Weights of a small mixture-of-experts language model, trained from scratch on English Wikipedia: 192 GeGLU neurons an expert.
Below are experts of layer 2 (counted from 0) of a mixture-of-experts language model. Rows are named router (the router's row for the expert), gate (a neuron's input weights, with its number), up (a neuron's input weights, with its number) and show model dimensions 0-255. Each number is 128 + 32 x the weight over its row's rms, rounded and kept within 0 to 255. Numbers have three digits each.
Before each expert's rows: "comes after" lists some tokens at least twice as common just before its tokens as in all text. This comes from a sample of Wikipedia text that the model never trained on. Tokens count by the router's weight.

# expert 19
comes after: "\n", ")", " |", " =", "9", "7"
router:124164140136122117124162153092146173182138134104151080114088118155144200164177116132086139056194116110175076056134107211068099114144142138146080131112136163156135105145127147145142095141150143124157115106173184100112128202115125155077060127142095096090123098078122134084085158052101147147109133102110099095137170108166162100144120139108139071139152164131103114137124151155176139105120099108162158134107135133169150108141077123081118106162149110183121119098115137113143101073095131120080155111120132132152145107109094212101175145142110117121127131067126149144127132085195115151112160160116054159098103135182116157069120145110123078070135091150047141105148146063116088195160027097157145123131130149114172165133124094115078137085107166107096100099178077110131166125137114
gate4:165155142156112098083142138114124128120158150111108110105132084147149117156091104148134177170139063133109091140122077073099122160123134124171128096158147095076087122155147160119151162158157118123082096071115153163223141108160073118084111112161106123212204136129094122130139114078114146139110109154126150166114120163062182112131173091139077137128077153145127111058115154076149109149183153120117150205116093119106143128157147156137147120144104081146168137134147128097110124153109106143138094190129106111104062148132030113085115110142145100135128141181156169090114157114103034099189207185102101139183134152128113140119150100162081122109176156104169166082146087195140072124161119126103078074111113125150198152146087143152103125139176105145148122078112173117130112113148085
up4:102065199101133162156063136102199091140139154128144176127083157131100106100147167130168084131104142095088166159051128119106122176133143163061071118143140178163142066118133146128135146072087126180212169133146079100141109062077116142121099166137179137076147123090116107126134158167168132094138121142130119147150131126170145107100081171138195116112153124111114136177118112139126190175138082166143115126176127128123122112107156064146122108081166148126084075184121146163104161132150084160079150113112119143207126126059171049119139113144124090176085164081118141143121115160177159096122130118119140121051121099103120104105080120183144140126121133144110109111105131083129189093127156116156186130187113146134075109148202118094114153131128116118121137192095090106117169100132102
gate5:115210151134193161115120128123074089149140079094120117131121140154115126082150108116142155136136145181164068117105085126068161215070057100157095132146148125144123165131153155180110122162142190164118125189099123058133104132163140136133117148130082155073148121109089057081090130079118127089180105158141097142157133105143132151163154098172142089155141113179128116132114099048137129141110068121102106108091132108152112092179092077129161128085211145099136096146178121128063089040157190120094074153099112113128122056097125075103139155082113145144126155112101126157092114135128125141101108135099137098133120149121115117116139129104149117075181118152128061101134077130182145134094111128119112146123091117139140117137113134124057100190104129120166201138161092059183162133142097
up5:149131086136172191091103185099168091107106116117105112149098155068154129095120067162160149128107123104134097144159134106112138162087174140155113187146087175083103132105138145157141174200098129132177174166150147097100068148166125070063123168112068072146143131165091136085061130103146102117149124093135118121090185064097156073173113117187099129190212138180099161143122100127082096116145103134146107070142122116124046128106130137066108109200143171107183118130129072169145185121098135116080085109136122106120144111094129133111111153131069096128103145153102099163146091079157130189128121086184118116143130143123190149123149148120160124083152118122107099151145130102155122141095093124198188140140114158140191172086123135165161097077127111105089166152157113115127101158133121
gate6:172072083040113141120134161085132081134164184124161175167100132126161092145125152138147144073105105108140106114058080141131164156094129094091136091154160162133075122055130079153141160166061110120175095131114136142170130102104106104142076127134148122108150149134119167069163157114075103072070147157107116152058077127083158149115220144155158158123149144106132107122134119163175199130145110110129154115108111145162118150136142139104156108171201164138150164171172103116141129121137151180082120160110116189147096109144148149142139101124155102163118121157138133081134114150176118158161132142124107070084128140175058113107146195129152105070165132144151141093094122144165129136231122148175148082174101112115133138119141106130148185115150099176088157099131167153058084136063137
up6:079157156167108112202113109131088133146127157120164115163127124129162130127134101163193127171158142108141100097167107076143081122095101151143130124112162109118135145154132107090113144091093137135139214140122131091115107150171127155171109149136131191127160094111104153144129154164149122127145085062172138098138077175087096133132146086107162086143109116122132123148108076126160150122171152161076138111127108173114177104096177133123155161121098041062103102151162162155102069115089073101070122169025138118078123112134153124124174188117108139115163112131061137132103192134175135018177154134152158164117105130137141096114089139131111133104133128144141107109131110122076202138126123057130090119102163143147139143172116162117191103137091081080063027127165113102162161096136123

# expert 22
comes after: " | ", ", ", " ", "–", "| ", " in "
router:157137164093128159117154136126141138101137111160169200214140063120134139107061099081167171063180145050104147126158137142147153121160146165089122148076103155132159090153149154073130123156136149173126134093175162117130134137210148100135157137141180109150148111124146152155093157131112126120162118098117111103143146145112119111170132147135143077125123108133144130090136151163133121137121144096166112181140093058117171154098133166090100175142109147121173140094176044157213152130133147160106097131142111174106160175109116156176089176143049123066121144139077122172099139131072111104155168125155060141079130130170125170086101152123095146113125091119096102035113141148148119081161089118189135174168087176150113159112164154057149149137134163112175116127079124098110053097111131
gate4:125135151119093097078104180083140157127146167119099117104113147124098115150155095128114130137173129109070122191108126154091078132103126127149138155174221148158114107116137101107085126134109141087164185174139161149155220106186123192141122135135129159098145179114071133129162121110161126148152157193129077148161138063218114172138164124175138139101120155148097170115148150132045105148130134172167100091138165101151114116096130136049090011124154098122171114089140158142099147094134143162064153143140074127083136124146168141180091126158144137179147161108146155110124133130166092126134080109132106185144089105149094116116080072178162123088122121120146090083150094136126137152076099089099064069111153087149086134123148121127079146124137069180144067117118154117138100134148119
up4:128134136128072188140115155147155091156116131133215100111101165095135147100158108080051102100116154061124174202156121077106142153152123129161157100129103153071126098130115121180104121162132148157190144097148127133144135200165147180161171046099113093148146124164104185132167152130099182203161128224116130130149154091172107083116108100132124154103132145184098187098093126107124125133137113191112061167122136141095115112139149110109074116168149141147170118137119086117138110166120174099159187083154139114136127170162182109151116119103070067133110101111076107160124134206136120098143132048177130123057133134112159138148147104067097127131096066092129132083145101180130089114096107097147129152095138175119099112138141139177119117128117069142160110146088102132112092116107136
gate5:145040151216189081055110141067177220145084115098108111116092153128148118147105092194169127153092124169159126092090161104131099145104164150130145129185165145169069125094157142139195106096160160081121200125153111134131125107165120086117124133140159102126153123092146158185203148048106068165101103143101157094145126105142149154085111122129139142131149132164094157132145126098161141156143066101141113108102152153147145089101121111095149131175104120100115105122139124083139176110163117124088168148177113096173145091127179114130117173134180095145146077131123130126120120102154089129142066154128131172158077125118146144106114105169178090115111082150030095125153156122156149165079163136119165130115134119155138155112052170098126123174140176157110134130108120130154188137132212
up5:117146113176128167081136115112175112164151085123084121126132149086158099116179098159126152103089135178111135096152138132122131164091142170097153139123178131148123120139151140107185145139132097171164079163138130141186140157112136173074166072178043063165141113125136134129188091102112075165101140172161132092171153111090136112156095151153107164139179125144159197126141158152117138110171147109160072118062097126096139105153108099091094103117197140108140125145134089133148175000172133161057156134157103120145195094154111128159136108138095128108132088123077099112084111055133093112107109176114100058145170105113118168132099084110134081160114076083132147078082104086175096096126124130076168145146114152141144106089134089219115118150115139124111112145140115109162119094136190
gate6:156108169123101092094099149100133108136170161145124145075079144144165113120109107074172122097135135145115104157070104122129051080138159167106207140142156097138106131140131155100101106147079118081055129127120108129078142161097086100162093149089133190152123168084123139181114064124184124112141150094082130084061130138132154126104060122138185127152126133138168146139140082112123069122078155146152110113054118118129117132068158192094137165149135086116104144107112129131134173149117166167094121103121168123141112145148157080076065194096191118127123095101128179109161093112157183112103156124093103121134103134130085152136048058164183094150113066102120139110141119064156156115155166128198112122176166180133112151102142124103069165135131080143129116130144163038127146127160105
up6:124168131199152118144159112140075113118103102118078054115146162178127179122237122105062137123083116117162173109104135095123151197116101139147106145092175154138113130141110118126111114150074104218149144101106108172140125148126143172145134149167144100147100120135118147089117116074101145119154100172105131119077109123125177074061125104073105157129130147101109145085144129089162215102110131110155132148151163188142168083167168053107137114124099110124166129083118146130085114106114138077153151153166152094180181098140108065147120085137085143103145149115119069147136149184133111086164130096140126122176184087153136104090120112064114095133091114129125122115121105126108109133119113153120187149084075124134032105123106156062078130038141117187122095104141155170136136163106112

# expert 6
comes after: "\n", ".", "\n\n", ").", "s.", " It"
router:144211122103141118124119146161125148126094099160199120164162079170130126126100144170132153103177106112171175086068132105126065114100105111088104085156122165095099080155113095120138127190131173104118146166176190104138148133106152184175093116082158147172183102130124188120096151135102152100073176148120119110210169148152124110166098093161164161066133203188115123145088140145128097123110136093148129135196110109137103104084160114077154123152167141146116088143220177108138173100090210119169128062124105100099146086157167143114123138105135158077123125125113187171095143116178129107111152055136084139140116095149128129147117090117134161132142105143148168144178091138112172155090041110144094172137127117164194140118150136119117105156104112177126125103147123125119092077126142
gate2:182098150141175083123110163099125193132089105192154131119110068103147152147117187100044125156138170073092131114133104109098124104063190120091167095129145164113152177129145193142117156145131111161103139154163139128168153099155094099101111157135097146140135108124139107147098112084159111111178104182143113139166134134144158142096182138104183155185133081167131215202074139157101123099141143108128160166153109118100107085161128102107137086085128140131116128160114075096169151109090057141142117120094094114125115123069181096128172088192152066130122136080189138115151120110152116094052105148124102162162147142140065070122127197147162095096158152199075135082169108135118144122142148104176148171101107105145131150154097143138153109151125109208113158160092136067111157147146148
up2:120022157178135112113144098076106131104099105174137136157110107133088141196127166112109135147145148151077138178133100090178090120082136156068118162142111147073106161127069167133125142094099204134084117169090096135170135101102180108158108110121159131104149105130098117104099081121160089133152103150132152130084143134114147109129143138129161103143128172103229129118123135127092142184058150138152122204143118129112170095111149168172139201117103116173117151126130136148159149105171136116137086107157175095101129167122097117124044145118165148172202076155125092104159135143138076127173174075165121123192100133167172125164145134154141142129160093115118119143098147111107170150123138122116114164073115110114108140143076119197127160110166105122221155059095207117083127169085130
gate3:154129150163108143100158147117146151088062142087122116094151129154107164093175177145159146147125097121153141123071135118161119096139126123135087184175085145202099123166155203118167165092175116122110126130087118101139148209095150158127141153091115158117165118128137189141071150102154138142163143137179137166121126098161077112103140143151157168072076195094134080115110139119150119078098164114154157156104126147167043152132066107118148192108128083131135123134207149069101164148180101143141109179145146121149133131056093061110112115110102160175157060097119158170107144092172091154158113076119096141104031137140113155146130119080125168142167093133104151136135091185104149118106102127127152067067165100192120143157135126133122203143135152108178189101124118146128124131111120
up3:175133095145132099135122113142126154064146156147135130109143180091145185061085133175120105183067112171163129152114164097119148076129139099097114127120155165175172094124129106129119176152161100108128156133097097032120119137120115139106122113148093090140136060067098185171121130167161120123100178168153135110092177150149124135086119142111142131177192151118079104115126131171093163112155119115184124146116097148130125144177149098123116154169147158140119158128128150020093086080164129123145120145118109132135152180100098113147140139164127122132124071190123100134084127125208144144153045073124147128099095087104131113184196133119067137143143128092064161171138120101110163127135156125142119065137110128157197075165159140162170115184098114104121052120123059162132162203136118
gate4:186112220093166123110164165106134114162171125102159104093077107154147119142041162094137112120148128112133170183139119106172128106093074130117127144107151135090125080061116134118119120106122178125131110131119164148150148162169145190157136129106098101153143137140173118131088118127173113106153093147139123143122113106125145142160188123205136156109174129125124141072080182081162142103115134125168140186038105134148120148156083158122177172091165143097109152099146093136150154125156124153129114161171109191171148152082101133128198070204173165144103078113136099137189108052139120129095134154125120102130067075180165112135183167139128124089118144133147146104081111124161132174134072171168064049071120163166079149097124157113066116143128140131158113133111114100117058106132145
up4:191130126127133106143123118166094075095078138127183112135120137161188136105137067088135096075127052099148124116109120094071135084073089143146112082057129145141132107118070117124084125126109176128163184118138125153113110126164130157157145069156103123135106150137122109121124163145094120142144136187152094106115185117120134111090145099108057129093144193153070174101126103102106119193143095054073142117126094135163167134156098090120163085129175167168169107142151111090169106110148143126176124090163105134128181201122129152160123094098149046140131112117133130172191164146148186134147152149065117105149107087127154130098114116125132123116111114130073166124086098120124129090039056122076121190097084109116093123071165138110039113179132137140123175125186102120135157101108093

# expert 3
comes after: "\n\n", "\n", " | \"", " U.", "I", "A"
router:131165165094128122200113201066113143167101111159148149122138049153183130110118103079126132095247110048152105103165131166170116107130131168112103121111156102158064076132113094110127172108124104106134165103122164147136130135190146106127171148096097111151171159116146151094129122141166092156056138074101122068077165085145154075173116144132146102132117112178109124078076149080164117145136171109138127133111143051111142171076148166121106162148121095136163141142140115170214145112076162152119124129106134096118155199112086114143069120154098185122111098081052116154101148140094094078127148099123073146134146098115124108096111112160107135161085118127096174099110131157155162112169087129176112127136111172146117175100165129131102171077121122142159061098108157110143129094153100
gate1:112187136180114060117126115099113128117120147135151149127139064136157201130115215131099160135154161127156114146092119191063104146120134120130103122117171142169137145148156097118106106134081105155089127129106144132155153160143128115146080101128098161108153185134140103116149072045126158139148115146179105180126057111131157114143138108113108117113124152112192088194139097094146076109121180105116128122153161168124216072128114115177127156141152116104166081068155091154110178092086142076127078166159149141149092130138183162127114164163104129125128114163144151144156119121123104093155148133093116062115130079163117141124175143111173109135191116129184191132168147207147163180071100117114165093110112096108068146046100098197072120153181124176112115147100126094085131104119081
up1:132127076086120140135116104143159122106131103115106147090098101091118164098107163146142147135143194163175145187113185132140160160103102112124094145078149132159113107077110133086102106102143168138125108097039099124120096130101145148124133128100107099130130198106153177170175124162146111189118140145102105124123123155143072137110142078098118221126103136131089103171176152182141144133175176153094075132100152119128097110125089105157128129123120112084132117154153149166108132113000150119165091161148127105123074100182160197130139139166041128042138137143114134111110110169115130166082184120130158115085141078140122121192148171160142136138140107125123115129169127149088147151109181080150098160149177107155103113100072144158152118097194111160082168202107072184146168140109100
gate2:191125201097146074089199126100082120102172062157154098166115129173097068143104130096150144118173096183146101128157138109140118153099110147116100166162164214099102155131146160081121081132158234135078125108121124083147136163161122151154129138116140076095148124083115131113151174141133103134137137105099104137122100111058085089131185173145139102091110097133154157135118177129132115167103185127105183105081156058188133123119142118180132181102131145154045163077156147082136099152138128162147110182087142122152172103108135122136162083181102146112134151101127199101130133110126115133104172139172130131165195126145150097111157106121091104149092057133141172105145153136133197153100116159126095150114152127169155135126155182165139169185101153113142050162128146166112081128124128
up2:126090139103136116029142119134111115102163180114117102096091081123040137144103138128113149100132114163175169128223110142171100172151215110160091158187186185116121139160085165139139105140152161160133133171094074115145158158140129075165139167128097097139087085098081082107147167137104071172121179090097175109098146116125140100118108170137122095125102129120171180130103155086109075143137133139131113051070136137143175145117135102160082157109164081144113076063149120140085121102139136129103131116135140135128146127126164151078155140142084115130196094129143183141097183128109095201147100125085143109165105132157107121089150069150094046115079093146062116137191120070158170125113138128064128125088145134144104147139154169118102154132085124097143124069161146108146120123130120
gate3:143140150128107087125136111097132127098180107143151097133074091136150164139151098097114120110124123113194132129066138130153162125111090124131131128044105175168109096149090105198060170055123117153125092123136154090117111160107138093169136131146192197128105140109159053101145112183122115106097136127140096080122073083104124058120132133148131071149132084166113052075144074155127159117121138085142135180089119116230177086135127161215143139148157134170104119140100120165102093118104108139113060138128114116140137142128146185153139057132119152139063118166095127132187165135179151099149089127086138186082177140124130120107085122120127129127085136098122155138209105101135140169085111190128083145093071167138111155109092103162107164142109124141127078112152118174124202140141110
up3:097118122141147118145111119181102125087152121141078096137160149132148119142153162128098137116147139157166116122140123143106089130114168151140097157147119134100138132144131165182162171061126153101136117182098136171118094062090076140123117140115083112143143119187133192147139180072102141130135088107115112217118096127098060144156120102118069101113108137087178183161102113127145108101116149166094134106117155082157101153171129130141175171111132077069115128109176144053048092186143116118100161156070137156120079126103081127136150157208169201118115160201079143161089117131155132093109151159144115092148048089124108089168158163139119166059161152182132047148133142110132178157168131132107178173152178093125153115184126100142145098097177135108119122104109078185114129081122114

# expert 30
comes after: "1", "2", " | ", " ", "| ", "–"
router:154122145060089125099137094190126157176158128112170142131131066142170103162082152110090139038157146079118134143126126135091073128197100108130090164119117121088119187154117142142135180164157176113145170127151177159132170113134128147150108172138119113105162177165123159137127111171136116142124185114126097108200174127130106156167114153072098131091127123138102102115087219135092154102141101111098182168129095109117141157090098101087079153155163108118116090175194140139138115148062145108111131148132081160098122164093135159138062170104069192150121123142125090179158122125139115137147123139118085087103184080152135121117134137138203132082112135161145206039166091135157139160143091126200155142145109135123134184084117140128129099148089107125116144068179188124154167153166169
gate5:122085083130164159100153132080158163119116157189136104085159130133106107136109125184141153137128137160107152072194140146111125116086148117132144153133094185176131078110066103101063096139156104148154104070132132095124104170116129139123175132051161081133089165161176131148151116124084047075129075141179088128090103114134135165083103095109177167194124185145095132192107116139137143126099158111102096108140130119095111120135149126095142125100087157109109177133129063108112174134081123137121114067137064110175094126141154094125141081174190115104118165090162179106163105157076159112077109093115099078085097099124120090169160092082142134128074107108080140153147219077071153147114124069140114152137123079144184119099149104104130134127155096078073112100132103114145111099117068
up5:178136085098122090164102153077066094126139132125115170129116082107096160083100078078206128137168138162153102120187116089117088122077147129140164088173180111053133102110133147101091136129107150167133107112139133152080152154139082152136119149124113139115163106123183121137106108102150181095146118085110140128103085073164151156142168168194125171107084112165125115146128144117142119194166151117086167147138115112106150105064115133184146108124173165165153121139119182130163157115197094126091206161102130146165134126001105141090113139122094108124169079158088105166090096125142109110099142195085143101155070173169101154112126152145082108124107130090120137136136119124157140133132143175118118121156123089142008127143148075105107122124127098127052129135138134094087129158156056
gate6:137091079144147100116083142096133142092136106183191089114146090164055145122160144161225125154162163117128170105091088086159047127104162081099110110137177139127067092113083154117145112198122134117126108135121168136082133110154118142104118158148127075127133175156148099165111094154179155074140108114099150116163102109109157106130046146148116134151153144135123131158167096148092099158136158174087111093130165162108124143100127186083149023157088153164120149115127129171125135099081100151121155076139176115154145118115093158122102143128128120095112081103129133117159120120124187088164077141204094182126071145142127090130132063143090109122128118078111130095106093066137112162124162122107110178138109085125155128119069070116134133113158065129129141104190070043183104083116129
up6:084108119168114115133119091091126101157079139099126096104100119195099086157174126139115151132137085131132140080078084135146165193154138122131094180082070143164123139141076101094115185161139117104141167166131165153114117117148167108172108093182124188124131142154131104163113130143082140109095142183141085082118154132130158049129102115098107109131178127113112095073191124126073161095092152156152078118121154134104115172156135127049154153127118139163102134147154073066101113093180134110077083125156116097099092121194108106126155148100125125117076159125157131116214092161125158131102102080176102206088183092152199096130160137123119175135152194199089143123109101094077126138133118129125148144090106083143227143106098125154169114114156164129158146065157144085131109095139126
gate7:160088127131129147126133181102124144101096184169149146112122165111107147142138058113150125152160104108128117118169150142141075104060116162097117153133151059094121103122083165151090088146097165117068204091122165109127091162086098146127082174076082126106121100123173108137135106111156136124173114085185103111154108108105201113162133124206116114128175141124126170139127091120205143176179160147154105132150166110137143134071202185084150117143082125129145160119114174199113183096202112199074106076111134124149143106126105117170125133109195162160154140088120172118181151143097186163045145103120123143107121096150101103137117172127121079136101114110180128122149080156119093140114097083116086076129172148120164163101095134143066149064156135172142084121129110138173116103137115
up7:126095169107142136183121117086095086124131173130123201155190100120079147143120129080166098161121116105148134153186125138158097126150122153102164125114095080098131152053126134121114164112113145119158112133101120135184155091123114120173117131097160129157073130161163069102186083162157104104149116066150076112134128107138119133166138145172152127176060055119125200155187142099112176119094077144174151153168125134106130140118144153162168143158141120140097160120149170112100119182209118113069104191111096164175165112160142125083115095142177165219133166144169181090152081126079085137178085130108176128157119115114072093140112140165133153149143153150130099150155097145090147088201121135129143121150098176108063094157119148148103158066137119117145122151099133118087114169122030

# expert 13
comes after: " |", ")", " |  |", "0", " |  |  |", "% |"
router:125118107082127103138160175109130197152136099161150115125166085130078179125111167110157099086141129103121126114131131176075130164172113159134107111103132098180153074104138165140142115175148158097123089148112179092046108108152129108123157137135163082130140085113150154096158153136123139126149090084134139081155134158145104118161177122083156083129132144170188079115099141171190070186044065117097182108137112079139176133076172128138103121150101089154078154145167139167179114088182147162106144100093085137158129081082108169147147169174139155120104104113082117125042167090144160123127136152127050148103074109126123147074171139191099132095153101131075142117155155137137133125143068117176122101189157131141140161155118085058115162133092093118154112119146056172077124132100102
gate2:129149164157129103136130140174133163172116134158105181140086121153122122186072169101080139100172127121132069140177122165148104138119075137121068141144171118096127175162113131119101140132143152129120213111131189095119133160137135077179097185179101145093171112097129126087108154138109140109169071110182091110165095148071150098183134148100109138073120113130157105137085068117103124072133077113161140156120069135151162098095133191096147143123137095137125176172193200117144140145086122165062076150119124103099125142061173096144115142100137118099127166095201144151178147112145126141121151117138046147148154122168124150122095188111136096122137181182129112040144085182152106112080094122167103176109120080163152154134108140123085149135139099194094139081119162085140131160154173
up2:143118129062171105105100100074127091131101181111157092135114102107145056119141158126092127122160128073151160178127115120142092111181150135135110168122087124154093089084122113106118136097093177135131024156158197136105091085099092157097190095099132095113135124179150119211130123126130152130118147147106110114131148113121145096110166114119101183114101099104053080169131170118123130162109174118166143133143180141111085136094100108102120139109141179121064093061130041132129100199141134098105105155093107115108117101117104151137141124146078150107134107153067216117093108159105137174104099067080109056121128187165188131130133084078161182097108086079137138137105141133094052152189099150151150108135160137129148159095161137124092101139135164115174154084095131123159071121102124
gate3:110104148097109102134084070116103150117139186118074126156127110162145083158113134101160171126111139188143112123089138158077104160139102145098157146085178099126143134081142126108086155140103124115061146165155141148055116083146136155182125117145220194192110133150129088189137100120146174123091115128108106160112100169103140147136184147137072139088091121081107092091142081112146161135096141100119178150134107137135155183168137131155188200091131119068093124186180123104174101176113114134126094129109116099089092162174223107097169152112138168134084182120125214121140115142109195135155122180129113183124130130129130147151121093114191095170150123113146109137090125101107164075154172169149089114081038127111086126103063149158100117102136157167143146119089140110112152142117107
up3:168159118168171085117072125119095169122130119139091078085126107144095098156122175116163174155159158107122152091143119148154149104152150110132154114118173155132110069131116075102108157141167159131079153190093128099095100111158106128103188133182169105164119142084150079115138111112155102101158082099094110107131084134136148155131148144135129128100090150165189151148130051113132089170095181096104128109124103113127155160153085215189167105125105090115106125116180153181218164149121169113154141143088142082156107123149166156122143149121152126117104143058158172136100074089212167087146143133120091141108111132113156185190148111078174116146147111072092032131073147109122080124144171187130123093087141131131112115111141082071056072150134165163098181099170114129122128121141111
gate4:134178139163161105104082160135068101152169156134122139178066184130137119076111150074183163115170107111143144165164156129146117077077118118128111109149126124104119082125105128096126173120097149120141127188147166185136180097130124103160181105097168108063157149121105147143131097083176091107143100164131094071132121087105124091160168181160076140110123131140098143094055134095132116147163185133141113130139140113078101155112106164079120105136111139139155140114166113193182139179088189147126108123120090129070124187087100135173075093130141182163190176101123154141163144091169122112128130100141100116132147111155081114161124132130154087121075115123182110043067157156150103109164125147148132137128039102185104185129109144179098165065184124173107177083083166104096145128120145
up4:092159088134128188150177138185179115102105130102106138096106086132175119140159110152053122133077175089146129164103054122138147148142099123133063128178121081143172176136142077146178153143140161123136130094159117130101087195145107150075055157098092146093094153097086183147083160134084173140132105143110091126137149176118096131159064106085149160122138156133107181102239074126128125093188040157094146116141118156136146117112156127106133096150135159084110083064148132071065145122108097113110152158119164126151081098160121120178135195076103094116139132167133110138130135176103103142107099108118121134088165114134139134151101166116084151087115137129144107123170082098109177089097132132084151139066198136173133112102131128083176113100151130139151071121154168151177139117083131

# expert 26
comes after: ".", "==", " ==", "===", ")", " ="
router:157103133120077190162078101111110156103104122110174148131162077129077083141143114197180148116213151159174088155151132102172090100139156132090118068068119174132096102129111085112111189148158073163142146152134179107121159181138123127112126160122111117120151148167143114156054093138141101123098146081113111118168167158106113085119105108096159147161145112124070068129109169120134150129150139115157172091147164124104088120038130142123083180149097112131081197154167135108199132127113152084089134071151140058107100088050088148169113153144113166122153188119098195144141138108114091124121154110113057116089075156153204074085090130127118148119141139124135114070134111122164081094124106089107090113160142136159133163109108102094084151112145081090091145137122134170107155092120164
gate2:147133105144128114123125132152123133125114167106125166131126182128138175164138189086092183114184137112106076111175166157168132114119086175152079207121126111117150098105127166094148103140124154192132110072168158061120097156162141108075080149118144137116194149128116184139097091123156192121173042104102117116088138106202129136162131145167152064123172080160128127137130160136106119113163131109155122208117148107102113090071140111088136127204125152118096123162129108078148109131152028137109100185101089136117108145051161104195065147154101156140069115095136172125093162150161119192158140152135123159121127125180140136091099085167179086105113116166099122116139120157128193159109126090127121117148140118131119184101071146151116080100140122180087133133110114133098110117177065
up2:115161081166102157100138104081161153103113131216118118110166126079127160088124137100085120119093152110094127107098104125149127110120127097155130122178139148127086160196100126147139118083210144144130111108081131166156163088156094128081139064076081148120130134099109142150170117058111199159108117178105119134066136132184176131151105125081100168134144188089141146118101162121147140072099156136127118163146140099132104131104077139133175085143118133122066129074126106146148135103107136139157187060168052174162100126108145192160218084119101140128138135042128158115131126070183135129116045129125141098167163121153185152141173178078138104108159086150138077132110128127071080102083113127115104136206090146114146093159117104138133153100110109090137116096090093183135097134123142
gate3:127115120132209089069085110119160153119167150125095146181177144198122131143107140127159142119208141151132149135157117123064135102090122120090127110124137126161116123157083105143126097118183160086131134115128155065134167058069105094136078108167163167172172118136106138125105116149078087088136108102133080168060121099132141159139075095134148126153167095123092161144147118130134174127103197103178075137112156082158097117177166073096086139112125096094146101114164136101110160081066060164067118121168118119134143117021092187132125094213162141151138121093122133111141179138128076172156084128122100139096114134180164090108140080138112098126150087168128136125177112105105106133153104131103140146213109135171154218152173101111136120109172093115148112100146118119098121105150113
up3:037086119119167105116145128078097155081109141081082149134122176161098148152120138122128148086122124184150119099151112136091135084137114125153178097134133129154143095055133098172108125128133107065050129125172108110108141128138092095135083102140185175145097095121124129104138119207113063097126090099116094122097104123042210149061173089187148086146161095154161086156128091114164123188098142099175147138130183124127157096147211134100100183150112138073158118149162159074082116114143104129118121083130108141116095134117142095104104178199196158111145090159146137094131135159068127165149127187154143156082122144164129147166104059158120164088148094155062131159130201153108118129145141120099184132131121139114156162134122130165112123155105149115170115130112107151076185110150127
gate4:152071111101125108145134143107112121083088134137190124114131048098149109166060102156113171136183160150112185140180093105147066113161132119168152063119051077111081077117148122130131097114161170173091169118174139065109123161126126135229073193172122133080110140143162132167189093162109099134129093107133090120196157141132139151112105110158180089155073105180115115084114129117046142180167135112080157143176116143125124155088178151106121135188170147151140103115158152107140098162107137170068134129150135118150088125115077164139147186141122155159136071121103102100128170128104146156128132125185139138115096157113128137103112125194084186116155081148062200111169129100144142114146118060130103118144135128158173152137151133097131143185116158134122130115171155102150115115162132
up4:107171147107127119123159186181134084147113114160176136166162174101116124159142134162115118078092117124107134117077178153110066157063121093087137169153178141090128138151052120150161091149056098140166103165085122165154145141100081173128151106107201125109145111147103141109082110168109093071170070135095103111091130131124120130191143115136072139107169174099137172187121112141199048067119130156129120127128109099154154092146088169173146114126144125113121160151105097125148151102156081091116080142114122140094141101098088100171106087198190164079091082168118144138128114146153180098082080164082117056115151101137114126108142122128145098137133127101120132163091156167131143101085111130124128130135133102157102169149163060131132058051108039118129158128091133063116122133146096